Experts of a small language model: 9 layers, 21.3M parameters.
Below are experts of layer 3 (counted from 0) of a mixture-of-experts language model. Rows are named up (a neuron's input weights, with its number), down (a neuron's output weights, with its number) and show model dimensions 0-191. Each number is 500 + 50 x the weight over its row's rms, rounded and kept within 0 to 999. Numbers have three digits each.
Before each expert's rows: "gets" lists some tokens that make up at least twice as much of what it gets as of all text. This comes from a sample of Wikipedia text that the model never trained on. Tokens count by the router's weight.

# expert 67
gets: " was", " is", " were", " are", " had", " be"
up0:420573489547521622417524451558599505495530484466525506534461478651545540500486436568574516527585472460533490469476532504475503479607484461525448516385491597477491444466514519482626457592457349523435470521437478470501477406488491476445460520411420463431430510552550477523537459584585502556466423440521607553517503484450472453572486450510495425527523474631523489523463537435518530437478482546479476551469476496437509530436447498496561529547483586493486526502539471491571452488464482468519476495456605503504464476501504429451526592529559530471474518508472486445576439436503415534
down0:472572563593476513490521499459617460492508533456431396467545400504575468568559474459489501446499509510429563481503589453455439538522421489534496494466535469543544457497579465375571534538500521483449498539413497509515362426491511504372424532551581492471657494521555443543557451504523501532484449516610545560493452517416504502532438597516550510543462492545606495554458456543459502522552579569481562500500552452511460568470509473443478527446459580441504541516516513404533413477477522452482488432508459572459457476470462531508490528471514496549438461528472546495491502418539617537
up1:495531388569478488605464472486479513453501383540467479498528532431584480493581529515481453555507467437431629516521587538453485530496548407458525482510572549561513479399547473516453524532480566510495513518463558437422432441489493586520510512504469526549458435476562588497498426556437455519618579482463572460487390454522490498413559578465488485495454459486507526429515477483542556353532524532472434539433444452507521507532547447608444491496519468571479476487532562436446505485472505460549376535452573461465562504517566588477515595500514459519476557433564556475580472480475503487
down1:532469464475517552544536431555523472529561512510495436489431510450523471465490514371529451511503576521581524541534568523443495508544483426442453495429573504443507484418490482496532392431532422478540425509599542522510566500477608421479542566408518447541529446461482499587440473603494540454541484465436502424513466447510575395518495435432461462566472502563499532468613518503498472479401478488479482538550492464440451573411476591494499491530563513532431416517518504561457517563538466541473513484449541417512415409385582509454430578497526522522389477417495487497457482574534544471
up2:475553584471569481526454557421396531467508530481597523497594481493470543499409550526556522412535517480492527537455451486492471495501423497534484400505572532514540470597492505545551442495598531457583486497634441422524487343504546518474555542471498434474483524523461478491496415463535519474490477408518429610432548510464517582438558478554449430520626505456426530467507533568533583486511514519465520574438558502491530527530549453525449458472501457462417391500427543406544534527520473455409492452446456455469433570475480585468492448470522491446545528447447449523487427553485466482
down2:470457434470528486568488436545421542523478464492466479524459569541450446509447495412492468433482520508528463491443464609556542522481602563556581547540370501402464506444456436507536420499513461508482468603520470465533530559436525538512508517477558473488484478432567502541398585525485497533463481468462507469511578455544556507427460474430576497414540435414561423470481525457413519491457471475493468413488421509500514476509552602485428444531454397564501512535512516590343422520536515526502388565535557438518474462549450482546535506535429491479526430530396520402532473499534459499
up3:481495566570584471527405538501473514419503367438473594549474454351473465512483546442473522509573465455476546452518478498450458576506452496408478467523484478483558483539430434534410536540510580528546538507495635433450464518504499582501459477434512471436532485448456428520464504531465483451507471481499521546489433539587506438470521500421432526450584492466432504438484410649506619533475578462454455498466508475525437494533621461505536570469471425507530421521513503486484495482502560542438480509446474547460533473460484558465451473510370471453493511362462573488506508546453520480
down3:504451438405435408562375474532489532607493518502519516552495617569458447535481518504485497442509575506474457513526494537490462533574529490463533496542553460417502496483560580443467519473494448376470474565478417416447537506576571499487515525510429507476511502556607529504574528483567524479487525522441512485496486475512481593448556443547594530568440484484474519436518376404471408481565420366565552553506487530462488530414456448471566404503593479519532459562487556589479471513523502494467549576558474500543592517592493543483587564565537538526519573514527520495521475504510504438

# expert 55
gets: "N", "R", " N", "G", " R", "D"
up0:519334503543488506575438493494475634465451453619552573485474586426431525522528504550480544550477565484455439488505427378565513522442485474540469512480429431504562458509383515497526530487466486457498504491547505428505464527470448486509506499434457404431486562611575458496496515527570512553526490519487494442564470586446487462496524450480505662448521513462495570565504439503404504518483448447459496511483485476476450441474420526536514472494513436603460454432474506480479501554490616542520543552436474543416526529455557566536469505512562397473506488394577469487506483517518553574
down0:489537548549498476510515573599480467491488574486482508469541499451486466511531488372541505557483443553570440473531463628374502560527454525484528523492464557481491467481461506533424506460571539492430567415385543561430478575501515525549520459552530495490505503526433446428533396504490498566510550430530408452481473498400487509479467536550466436542546562459500541532480475498487523496471539390501559452562567438461456522495568592508442440455399502492481569467473568563432472523507429475510420507518669463422532465510412482473561526524465493490475544506528546481521497682484542473
up1:559542537558495501520514522472431413468447522565501461561543428562541494462495539542503488538527466527520489467471508451519489462485453487518532513370473545610563524442574447427497560452500483531502469483532509481534605425541562466499521545551460527488537482529438510375536509433488486376550492507493522543565487629480483448548472579567498552599461516422461549502506651493504475611508682500432516501525515463449491555491465589426491502506599485585559533522562468544517521505530517407552383534459516449448498553511521491446488456519532558560429503462498418445503462492449568504
down1:520537420534469588507513509499449523425489509368510483467538537462477510515593422449453515550512542490507435502521487498448511538423440484490458451513533440455471628517544482454509470536488481432577614460460578384534481460543530486589535488518463516482530500529410454492517530486544552492494529464607490428503530497510477484549584416503573486565538504470489488518534499445535544457585460515475492479576605493684580483380501475540500533449562567504568550466513458490531456410502534555398525417509439488515440478544510502473546497501478498476548383509587544499491666481476520503
up2:546541525598548501532428516432478446535485536449506462556517513436460487516507570496563585455579480516527499496498527458514478567505478565496597567461492562506527498424349459566542519459462443502451474394553452477489498461503482565430501506703440474527598439486479428378437526488537482496465448544458526587542491464603478464540515484572474522544513565426501558517544603559599541403525507467478507544512557451523480387536505416484522493476549550531457503509503496550524564518649563498497534478456555484528562465426520495480499501442502468514448454487477514495474497506606567515
down2:422466549498512511460513506577497477539549467502434475519513571498430527444467378595435487530461528414486616509603583458448534478501569434531454568462607492555514513552446457544491475473505534579468511554460400539541477466456487417505575520471417537494540479455484362476401555452518547524549485403507447504430413477561519579446500451486551495513557457481573518483437428498545534456518528483473554481545447563513488520580424463498443449533403492474466472489533518423509517607377511505471537526438457459547424565405510429492431504550536508514507590523478555459517446516454458494
up3:466528516509542496508529523410455500499542567506544495548602554419450544613494586509523476509465574502517481522472578480469489512467464547479548574482540625450522470517349496621560546483529430509458413473545505481401407482564495548422497436516471441552480492512519502438476494539523518509449454496450561554491478512524488459491494530553481570544525593489513485566497566527594593387567425442472505490432488490505516355507491427562569542475547572543520511531456470569556507506555562465509552453480484475468576483539507493526529471436522454510581498524474514488470480462642660511
down3:405415527508480577498536570519468475397506502475481544562542527465561496510508522535461490452548524498528608420455495508459502440519510497468434465460604462484538506519467520511543531554484449498532536588458440603533503456493482459493563417437498485496511551546490403441452557506455487508418463483438497427381447462572537485496554378464517486482493484495496507379483489448558519432555522506531466574493482554504468420531396519547614495465450565521500476473569451388590527503433594476456541478498481511570519558422574536485443369660570551485454546467455524489524473517490456531

# expert 12
gets: " was", " a", " is", " =\n\n", " an", " It"
up0:532519469457509590540500533556503468503517511474514551492514539489516580508495499426462488571527500528463462548483529522535450435525512527516579488493498529436599578389595469451567468491465543541514533500445554465404573516488435540463618478439511428508483570473459549530528527481562517594488450453616503523469478390543532582527462544565476476517510480515426493563444517539465656487484548615513578429510574517582568524540501437581547473480513472441455527426415554486508474563517591459488581555456553433443540483514480628468543533557486492500387493526536523467510588470523420438
down0:420472452459581444443476408541517518477450410472486571579501496542485449488491548448471472472548546438383509574468548427506511524469520560567401431464597469483533587564501568485456516536550458426430436530458528466533515490537524506473491454474541609514478554430457509555482485511616475568515586532504503478433465546375446508527500518526527433419362436418545623527467482432428581450506551487493504517492450526485553504550568484533463508461537446512551457404535448495512472403491502489510522418471431425490480496473471533508517459515436487441471407529529594585510584474494508529
up1:562396562514499436563580492441579619515389523502476477543552483494383556508482471496522546481423511521481449417533550457453444469468495474549486524519429434439486515484479522524461440552495566525489467551428482445366457582559564574530548441550532498613566379509425431555566502451502467489577521520481483540480518546494525467533475424477520488514467511562545601502537452429473514510533471561482557498472491416513530508517443502512522502518493498524565541464641585438456475447574470634513579501517498502581512542480442496497462491422491378547518527567532515512559471589507534461
down1:554535519551406446518571510485415426404453575495458518485544485517484533531465452527418550525506569512538471564522537455491482517463418447426466590555558452574479473435437433484523597454528508564415517368540527495517499551499605430453448559572494469548475595545491430499523419469525505574490517517509458545464443526564370491469495418488468580566440518509487502497467460532576464540486586554470549640493485555454494455483486453467506638463490476487478466523527535490516485506510485540452554526499427502518482430412450523415547468455546506503497468678517526471423503463498508488
up2:537466510504525519479529564585648480503556480474505530603555534485472535442571491506550564477417501489432406515455480424470453505497481470504532458400479441457519591500540466496497525582406539581488550515485498407434460519529371517485570516567445475450513517497546586503516465546513520545531486562542497542486486567490569547541544546518493598495446503548529438580383511504411501462451539544538428330392589461468473445496518536512577456482553473425520528404501627515481491467482490531470455589490483534484519483580529483473540468554495488497431492468489579467588552531505459548
down2:579548552439527457456571405528455519574521516427545459462495490513416497410495519489602505500466556453438444532498389474541494539399536454457434489460599477448501463533441591549497558463568514478457357530549544488389457515543533497517507561503513499474527540566488649489431584456502540557555438459464540510449557553446530478496454548457526463601524559507458485521526504490601482553502442499488437592546533469464528531567487505566491471506453512467445482504455449506449630498435597467515529440551511514418483495476501540476533416534579461409497431506421448512428433481468503524
up3:439544539510513561577406496483537458481535464466497553521563517487436487549463537530510553595525507417474616418509557467633495533477416565365504488479450494534570502587520488505478495448492461525447484459520515545498484507502455588501534474540425511521502504482483537451519480519637438445611518407471547537433514517459558502528535521532460560571432499460416528494586471565469551585455526431516550473477485471575436437683519452511432495472461495568481508500529523498523627471467575552548524444425497465427565537505421512504522452523508523386437554475560510477532548521515460490
down3:492519406626515433514481460508485459637512510559524480516505541519506489512570510498482483428535565474438466374371524463520475460478618523466567493445429543540461540519455629437571454544495467443466490477540405520554518491514577464527509432454503492488627459452507508581453556491527511500431525493512512459491548450495509486436483544424508505372495462484559546459529557549546493421635588509513611502478579557499511602412486457540533452530549532522508435495493486472463461524470467536512445495443501551501436421564462448510519615542468516495582465555480485546515428453505488443

# expert 52
gets: " T", " B", " M", " S", " G", " C"
up0:410593470504433481471420495432581572495414491553485521494463462537547493424440449470537450468352469434485468486485492435520593542474511450616506461482497475510527489503593484542509500478476481399479496525421455570434505520441463526585568525482493527499521533465429378519486449415590483462577478502434477484540534469485499465492529442494470544394538543397425523414418462400526488513500442530527537476550554479529448483537505465460608444494409487560411487495476517517522581511598564522496472562522475489479605493398454534507474472539488541529361453490480454478509550492567495539
down0:489488496514471529485542508426619446525472500522505532549412443529467490514501525424450526435527514548423495497515461423479478501529475470447582572517524552535519447479508440518558524503618466365493444539519474491455418556502514473493432529549514441458508431483557520599439403523465535483583418477528630563465605507454447404502516501526482476505460489535509522496377553492433414580502445444522504398620460584477429592456481589470525499440454568569517469355472486509533523511480460525438507542463471518529471470520536469419522494522504400480454501538487414475454557587504505483
up1:501581454489380487513525503411481585519396522601541495514526487457469461478446535427501516445394486531501477525482395469511417549537576470544456500517508478502497400442495490501582502444485534442554446484461517525572562462526532544519444463519472483432475529518487495518513477408529598548456378565494530446457495490406529492587470425488556535455537563557478489513450451487439577574500498482612590485549400504504528548503505472526521535510519474429459511531476435504454491589541437501476528495521640544460568542496469459491435513600525523390395447427418430484462504539606529504
down1:435500428553432555502498526542467525468455523425514486527546503536476521481547554538560490440512527498439526555521425435520487600480496459472498490429584529389505504511523438531466482501531471502569508467476490575516463425552480487453492362438467537488498406503523446596507559425527418552518501587440472520495570553484573604513561435535570540372442445504545527496412583592549423542580484485448465535525583481518460438464417441491389470519526538453543485482450461491476523403499497553392536529452500433513497557590526471472359521513436432459512496539524523462554425536488552491
up2:569521486537488422501537491583538539479430434500468499531537584500528547485479553462487413491510507486478466506406535526464454559571568554415494514492390466490486428486562530491489557476483376401505539339454490460557508524557529448549467391470580501498456510562453481464588560548488476496524463453433471522535543522504454559481487539546457439524550469587518480532486508529529483584590523392548594448483397554450448447541520491476398427523484487453553573474526536500440438513566630542599471538441546494500523476511495493526471541464614462510473533509401457466454504464478598470
down2:479440523479526460450496563511521590428507478546479460611641427411449505477480592509459466467529426573499531474472522526542485560530502536517509533527439500414475514420590541500588471441524470501553481492520532549574530528516486546523448403504581548468475564488532524506497519510473458399534567435496564596539505522535458571482472509577495506550497566415520507480448520520615514457487455516543580396537545463499507530521539512539418493551560626448513512487453535556432511506492481557525460532562395549430448480554410430583428602569478548489436562522392580527495466517516560460
up3:473557478523474452392464490590474485491459480397392449452411439444526562512471470482412589530469442531519506491488442509556489461431500641501477422468404511405550553601458505508441491627475572423454503473536527459507481481575512457454535438445502464479528552371479529532535443505502499557556465578602485565410466510494490544532492406452426406461543508538540507534474491494473576524500529436451499486452555481465534570589532509464502545464582459517429501596407498518500511543487501586534484506436453527438467554484408486480476513476511517518544544431493461442490560480440407494
down3:536496477542459468493516479609422576458523562507487582469549587473513492476492478477456539486511503497425543443545531482497438597473496420512480587504466505533565471532457435499354447534426349499469578432526477538461458492596484537459603426452533444480493517572486546385545481582453463449540419566430510498576538466563383453459497596480524437493470549482495530440480436458507488534505466477508592544485503542366530486608502452539462492488504470521438531524607529551499518468483507524443516476498503536540522507528522365498588508531510536428521552398469468504482503491471499409

# expert 15
gets: " for", " on", " of", " from", " by", " at"
up0:485517601602512503483609406428526520520472418506482417623481447531466476551593468468486541492512472564520462542427479480539516544481486478469472510502476450550497462502559577544582446466531494486477579537559561507545485482560575450576480500540494499485538418382547509537510574493538490459528498499530463470467512521539466441572491575436528514445630524556600526439482461519398562506547434586531492517498496494403461449540478517481523511464526584514493563454529554523473443609405480467545449455468545513559539563478506415427487391512580453473537468505477563468468482566494610626
down0:498518509444612534551525473532540469557499477498459520527489461580561547577567406505564495500411436551499483530404464514499474470524545424478494507427443491500518524406529589451464461420443425444605597542482503553567489459436526472509493492433460460433478423440499450554503556508534558484461532441574540393506514438537507537491401517568578510459497541521528494461436498543410488501406444510502506495541516438386419535590503574496486560593554463505509520512513433516446504513501475515395556546538520444443519582520483425491554504507615463480512451447470507403499632535597496515
up1:527462463528462384488481595534534532523432460598462503481539602470471518505527537426501492543424579515379410436437533473536496498478462474448516479434457495577445505481590566496480466578481585464435421454377521489515524466424428591494475555408474520536517520410445572484491482482469438543493452504393384548402557534452486527576582547519486406492468530447537520501501490441515500448494534545501503491526556488505493499475474512441497490481468539508521502420623496457511545514508454494443522566439532503396478499491504424623552466521489412554541588522551490504435426450508420540
down1:537492598590484423474532459532543428447639511436501465456561449449495536452531429538551548481628509418543577510623502506509504487497533488500484432506604466468548554504425449534490509565510546538518453458451455474538449503487518445625505538396486518555477441537453441435513577536564554485538513542472444421433517503506497447503446561512500441554421514520426518513539466468527466550440504524506422536500498498569477610554540383492455525491490465365400468455467489567528523464413513570497476566471491526520491461384477543459522386499519541482466458514549482598448513525467474471
up2:504541469521516592490461500534537535538514543666501497565606549424544476457584516523502518457535490501528454416452520543580555490462503456529500514479449468542522468467481524514448546540481390457508595570496604455533530537470554573477523464499545499544434561487400460471412521425446587514512564461532479443551458546509489516451606513475634499523442566437491518470494492402503475495518422684450424549428517598389461534481494463476441468573506540479493495497541473516502489485539504529490504485486520471520491547616538432590535557460490498553474432480551447491411508547506539569
down2:500525433512502407518451480437589549461468499521496454463429535496487466593530535542405461506625455545428479554590505554490453454551517551535465471399565502450518511466508475558533552437511487527450455529469471545619552461439527398497557476497534471535468456494466594430496582596495492423479473531417536549527538547537435448593492504491487565478553417573604458507530536531439521480537508534434559523553402587529515453448515432429510446441380552565475572452511445399502441529507500498503516468478463584472562463487473436493516548536487496515541412500596491494446523476518590582
up3:531495549486552484524487551501445535488512566504597519455498459499566450462571564539417455516554580514648432521463529557495507476493541538621476509484536541440445479521400555537480473543498422536569507555585387483476446473438564496508509510481571505537432507561464453425495504463511581439478507491473511540471439494444515470466508486434481505462452575567519407474486508347538471539495505469483556499575499535577500449451440545530453505414458432615484610621517530535581446573497496514548517498577364570506517518511486458553557444430550570481520451458499466520492454535478564436
down3:412476448426506510447446452504524485491467454523532499528578556467487498478435508490398567472461528492481485513531400508530536531529510496379495450546524473588471498489519463554400667439489598461516518515458552481480494468515548456445494544517571514477520488494502511580470482533485478437467450496514503483497519530536457497470490587361553409478464440497456461472401488446440393573493527476479563494494402514414458485460489476593565476472437510530586529465532496574374506513574429451552536487447495409613462487412495430533468525626504435598515550435454585512497541491511471512

# expert 59
gets: " U", ".S", " No", " Ad", " Total", " B"
up0:436462405510524555468469530497581464494466548530467502485463442468456564402457451486527525465514503554497624541499510468427445428597550485491411526546510475600488427458551468507495539631556473581473430403482382448537539428452468586513474443518525461484469516393531569483532431414511500525420540512543456483492533526552489494548457501522553439462503436545544500591522465555573476468497559508461411543490535500499547521477525592565470532479548550532450474447578581447547524470448465472500505467462485522522493492541435532454450497449684494447575443480523585595492534466579489504
down0:516533475517484523456509509438434551534537516558522501572477509515461524471554459525531519520521511502444536568532469431519390499511483356509425513493578522577451554495480504571578475526596545468450474465578516465541491481609500477521498552580484532458450470556495530509489405510473548510449398538479523562560447502389515514464544491505514525530406466529465598527519554598530502428389601531518480502499585470531405491384566503486493417381529595409521520510441564490543512419482569544433474486432514633508451511518495476553497479479420538509502477471480553573631528483548477458
up1:529530454519451465502491473408494448505474537491523588362495472468492526522582516578582438637483404598501600503460505580474503509512526575499515483555450580434485450497475490497464563494512444513448539413569475559476439476539550588450457528541533634559558503488546504345608579581515509517495519510535494432569506526469472503490533482655516525566518487433476503440572458538491598521520473415611524512615434533471465469485509512489536547471498460510562502505441422561447492521470533492519440502580476475453515532550526496549593544509516506526535526546426496520467517461478474510
down1:459507374494604486528530602545440480397403432614557479489497514451517445469451499517541443532459449445519542508482513575562460475578423480473482490469494555562495437492544506591419477463424490353510434486514509470564488548506570498556565491594474545487480568390475470499475482511549521524454569531450528578484492494556535453496487493414512469372496506535486507504429494538516444528488525543438527496522367504471525524475555446446559414567518515498480503561587551497554550483541482510541519420455486552437516514510557517451521575506600593477471570473471448524403508453474558392
up2:624539536459476507509410380453549483519538519528482578527540478519482481419459576419466452611476424543477502466489517529590485526436494501543540565439567589541482465441433500510517494486421514526516492498556580474559601523493553527503552578512432386539508501548490566466590505535389509447493495464532543552551475491485518518463468583491546533516500505379523509505518437528477547588476548545468498487570464530399497511481491449556556497456518517604529561566611506515546441526501503491457463447437584512506465580506473491490479538602503514554553607388558469499536518471357453496
down2:500456559536634477444527540539556478513562500491454438471472549491492476452500472590489608487425551533472480477410611587460499553577523562493465511496427464490561535396509503378472521465426540414532519481361549586527466484458495522499492423537495579521382589398511451489490519486557531556442480461455526491438482463522542451447484516573506478455479506538498432486466516456504491385597431455441503475542460493528501519559464497507448529458538523450442507419407554509474564548479532496548459609523537460506437470444617478448512452450508473465451537513506495424574545545593555505
up3:601517462477545570483607460535452408522484532467595531531498455513482503510530489565545532642516405525532516488470480494551510465464510441514578571519326485471524512439454453521540437534558565518505474525536479507502602527464475451526505542533458515555522547566527458479477495521427647474547432464515492545493544547524489477425488491596436554562499579380485481532520624494494568523475426457460539517511471491536494575497530486412604507475392451538460568544530449521464504497548528513468569553600499507517490490514446399474507527577451500492487529585568539503496501476582625518
down3:457528599569512583522448482448463463537511505543493481559521489522511501477479518596505451479432488494477475585512474494385533516556575541411495623548619514469450500523471551494591498457426505426539566505404485486556504524490387505440410524420475562474488424505480575456503522487610496434489517561349473500539502489492515560528552557459576500527584501545528486520559528523465402580557508520516360511494473598537450515449488543422516508407537547498489469545579541512540439521381478469515433535507426466507548525497453555567511471500503494527517519454410520508514413496453431558

# expert 0
gets: " to", " in", " for", " by", " on", " at"
up0:483535486579534498609387455496383494508449536540495571448459516435557497484510416460450481637502502505473507567523516565477564430500459457485558563545525471428477520570574504524458475541554534419497514501503557485425428422456465518507576551556437483501453519551558472542533387540498509536534599473482514492547584487587574456414515469528527418570436470548436438475494527484543468473499483481465464524550531473509482495637514562501426615435565615572463449410494494475545517521481523472565482555460512511495557507535519466588482548425510449538416531456600506450548518466542423471
down0:495538516522403436570467502593594428518527559441481469476486534515526541458439471529485534423479518524446603513536545485443443507533556376454402535469502518462519439448487467447466533474439499515489488499439530464522492604591572453431465477506522418459498513506578558564543513467470448443507346505540529466462572481517510477478524453554570468515520537464518560520475487508603462444462529556514490480564491406480504420384488475419536525503413608477484576487503511499402481474463491537452564478612470467448491522447492475435556530606461612409498412408441536481515432490518503487
up1:478525473547600487524494446490532459521513373553638460560548536509468529466523431498496529578488449537460470529499483514433486409526513554500594454552523520493495512505553494410475533467447530427431434414582416500506438457524553666558605515416509504428465479450387527475524574462457446526470634517544483536490516504513488512483551570477548506479467442551515486438462669458523497561509549502473474448511475561613593398478496562459501578455513474522568539478464482408489513533492462454526518469447456491471528517511520406468434525455490484559476564487495575545544462517476497528
down1:570550535523451452506547468469562512454511433413548496451451462484467602520423484474491585502419518361449483608501402490419514559585456519512528492593610352504550547580496485494519404556433547520467537551474506516508448504521468519463479444575574423516518560560529525527570441471508445498503575550565479464462505459533496485456391495481510415491496508473521552442450443515499476560534486481499398491467463470461509492439470529525541616497439526436536394477446598482490499536465548430435503516485524542509544521461517535411478438447482482465438470463512540569593536476581597507
up2:516549502444570521508535584468594593507523480528565483568477512590409488464508442533529532398525450420560497513447510493419517498505420562576494530549555449460549439550620468514430507459421532486423369495495449514536525451513523512423591594509526502464493549534493452470518513453457539523500539507510556586490566446540445529520510507552524544486525535636441448647496518396520518545527480560543499439481655489559492458561491407426536512444487485420476629506461508478454486555428487538533539466496546468534512504460491457483447567518592525447498516496534466467452488491531550542
down2:526494438381492415493534452433546531484577432491536456515465534633490494462434490488502502545478503461441479548484448522447480537499452472503565406524585328538494520478587514482509548509425580565445453506506523486532530506522553497423429524614534564465549608571469442390565519482546521464499516449569501556527510432509544491468475496483554430401483470487536535425467458618472478512474526516535518411491469496458438586531469482487464507488366476422597486431505561450509488475495471464530501513455485475522471505533626432486528519495498493588454537522522494485597575449612523527
up3:550452507509449577515508469490423470558474509476489440393540466553528450531480470483509450404495540598560443522513546476484553395427597591599464457465442426441519460517469527512352511427568459543462509502532376581464459516452509488479490479534549565419566460509513481469581480488456530524442485506512431509507529459458493476503484480562474537513525559468486498501552565419503491502566424455602458429506518484436574440361451549485558457509519594483503519483465498496465503489478467443412387446517479567557481475550528463573500529493485553480544344536474486510431476459472615471
down3:492468430467502465473551539526525472598451542520528561542498548450447427546572486508578487564487514530495457432455472498523441490486464547503503555562454470535463420518477524565531405459562477526547533510546472501542533469415510545426496462421446563431520504555408511522466512395500521508496446477493463535543467531489468462510460426438385423502557589525534566497508531565466497498435518441552535506482508427408459532536485458551516677535559486492390382495453438541576579444545435486495423446486526517531533448537537512553425580463511438520407445576479559366432510521435490565

# expert 65
gets: " in", " /", " m", "°N", "°W", " mi"
up0:495358445497504572593365453514488419420536498552519559482535561495550448481486504585577608527483478564414521422538455535492474489564531451542452491534518443546422518539537480587537456479535462470533572422467571529460479556598525489461493444471580423487464478525515494528445461477448530515496506443452538519500519591455539560532602502508462533549468505513535396442470492468463514360472457558542455456537556496518487548401492500478460499467627446490424483525455427416500551472546571549539443526506432417512442437493495540460565544468472477551443472559535542492515489487518565610
down0:510539498565442491493576508570503502433575461431423490426556497509476516478495452499439520567503565483592493497524564550521529536438533483484522507644527524492418382457507475571518443527520410377472518481420435527459452449530509438455621510498531583472477518519446499465458543479455561502445525539461394440455518467540432564403525539425550435480519546431519496528495587588509463473540465517473527504451508432531556483506540518502516438383456501450590545500491540636509420413483583504501542481542527529574503489389487535545530457564492432448583502485505491540405479473574469535
up1:537418552489544437522591394473562485478511558457504520485537550531458498461578580465500472480468435447496549527502518463406464554499550608579428513539508600483458589445477524473516426559447532484530484486556482510564608529528451516569457453475458551487514453553480556492529517535627423557511591511493458485544457646463445532465479535454430552583436521528445487533533499476439603475479559526511576545494555430584430525535577491475480485465582542484561433563492581496573490499445480542531505418497468455464454534448465602416513522536413596470451491503511508510561510438477586496
down1:399578472473505487621495492432537486430497525540571502445515465540537500538536434510440496541484456497495478517444502466463472466533470470527499486529445506438524485413475477446503479385438489463428419538501498522519526545485530591465526461523444388500437492522526457472538532486494530395531472482462528372438493481426425501523569532621553560471542468523408454500532486458397518513552460422531496525513454483547570432411464472453495405527497483521457438504591514583528567593428507555437496566467516454468588587477584546422436434586535539506488417572579460431522480459505460605
up2:495462468453456539444465612457465488510459434474491459503559500433531432551496480584542623566605399573528503480483470494412559490529555473507491455608525437473501530422505492566521507458554510491362489499460522597554570483496454433468511449528496571478446398532493462533465494427538471505464514544495481518579497449415411503469533564491428464560431434485530491479448506564447525519497452512432451406525410595537584496373448463573511517489498559428484451463529503514448499382583538565530497506487503576501510408490528482608423484558497483495512453448536462451549482450525519545
down2:426564546544469492514589500458591492457496420456415394482506529599466533532509454465546598496456557494419435476572488565496553460532398438551521529528453363429388535490514412490505516524552503563424365511424534529438451527545505507493505501499538429616530525582433576507427442557514490445494435485474431546474485533536449504466491466536464478509564491446539482513466489526437533469526487444492497486479505513431545500520566580461508460460537424362502545508548476506600482522438497532547522424433529559438499514502484492482508554342535467528466469460526513587548521467560527498
up3:409424458502590614429501560415498488525515403522494502539538560509482508528463486385569509563496413509498493528508568448474512496532513456466506510546491548532594593572531545607557436550528436477542527516461568490524471428533510619534478476512518532547529450432449431484494493547482508435526439606484501520513475518528541516367581518490480528503498519496512452446352473511450613451492466481577470381496627540485488445476471541539479558543487488465511509480512466461515483461555528527556525430479480416588476592421517526459558560485509530512507395495515450476572480415397489499
down3:467531599546543454488524535531522492541437522459443438501414650594511445509479541464486520476534495626429519427406550571464556506463462472476451543474478568516394477494480539530467448493576518428441572549509454529547524595567489534514528515457504568482502502434475528465498445500525536505527570555529472459475474553537536486619470572584464447552521373491541522509544506424509525480464439465497442486559524580459556515481544491571587502540531444493472642537508553491526465487416470459449551482564492521473472487526543484447561514433519472429488575393410568523570491554377441485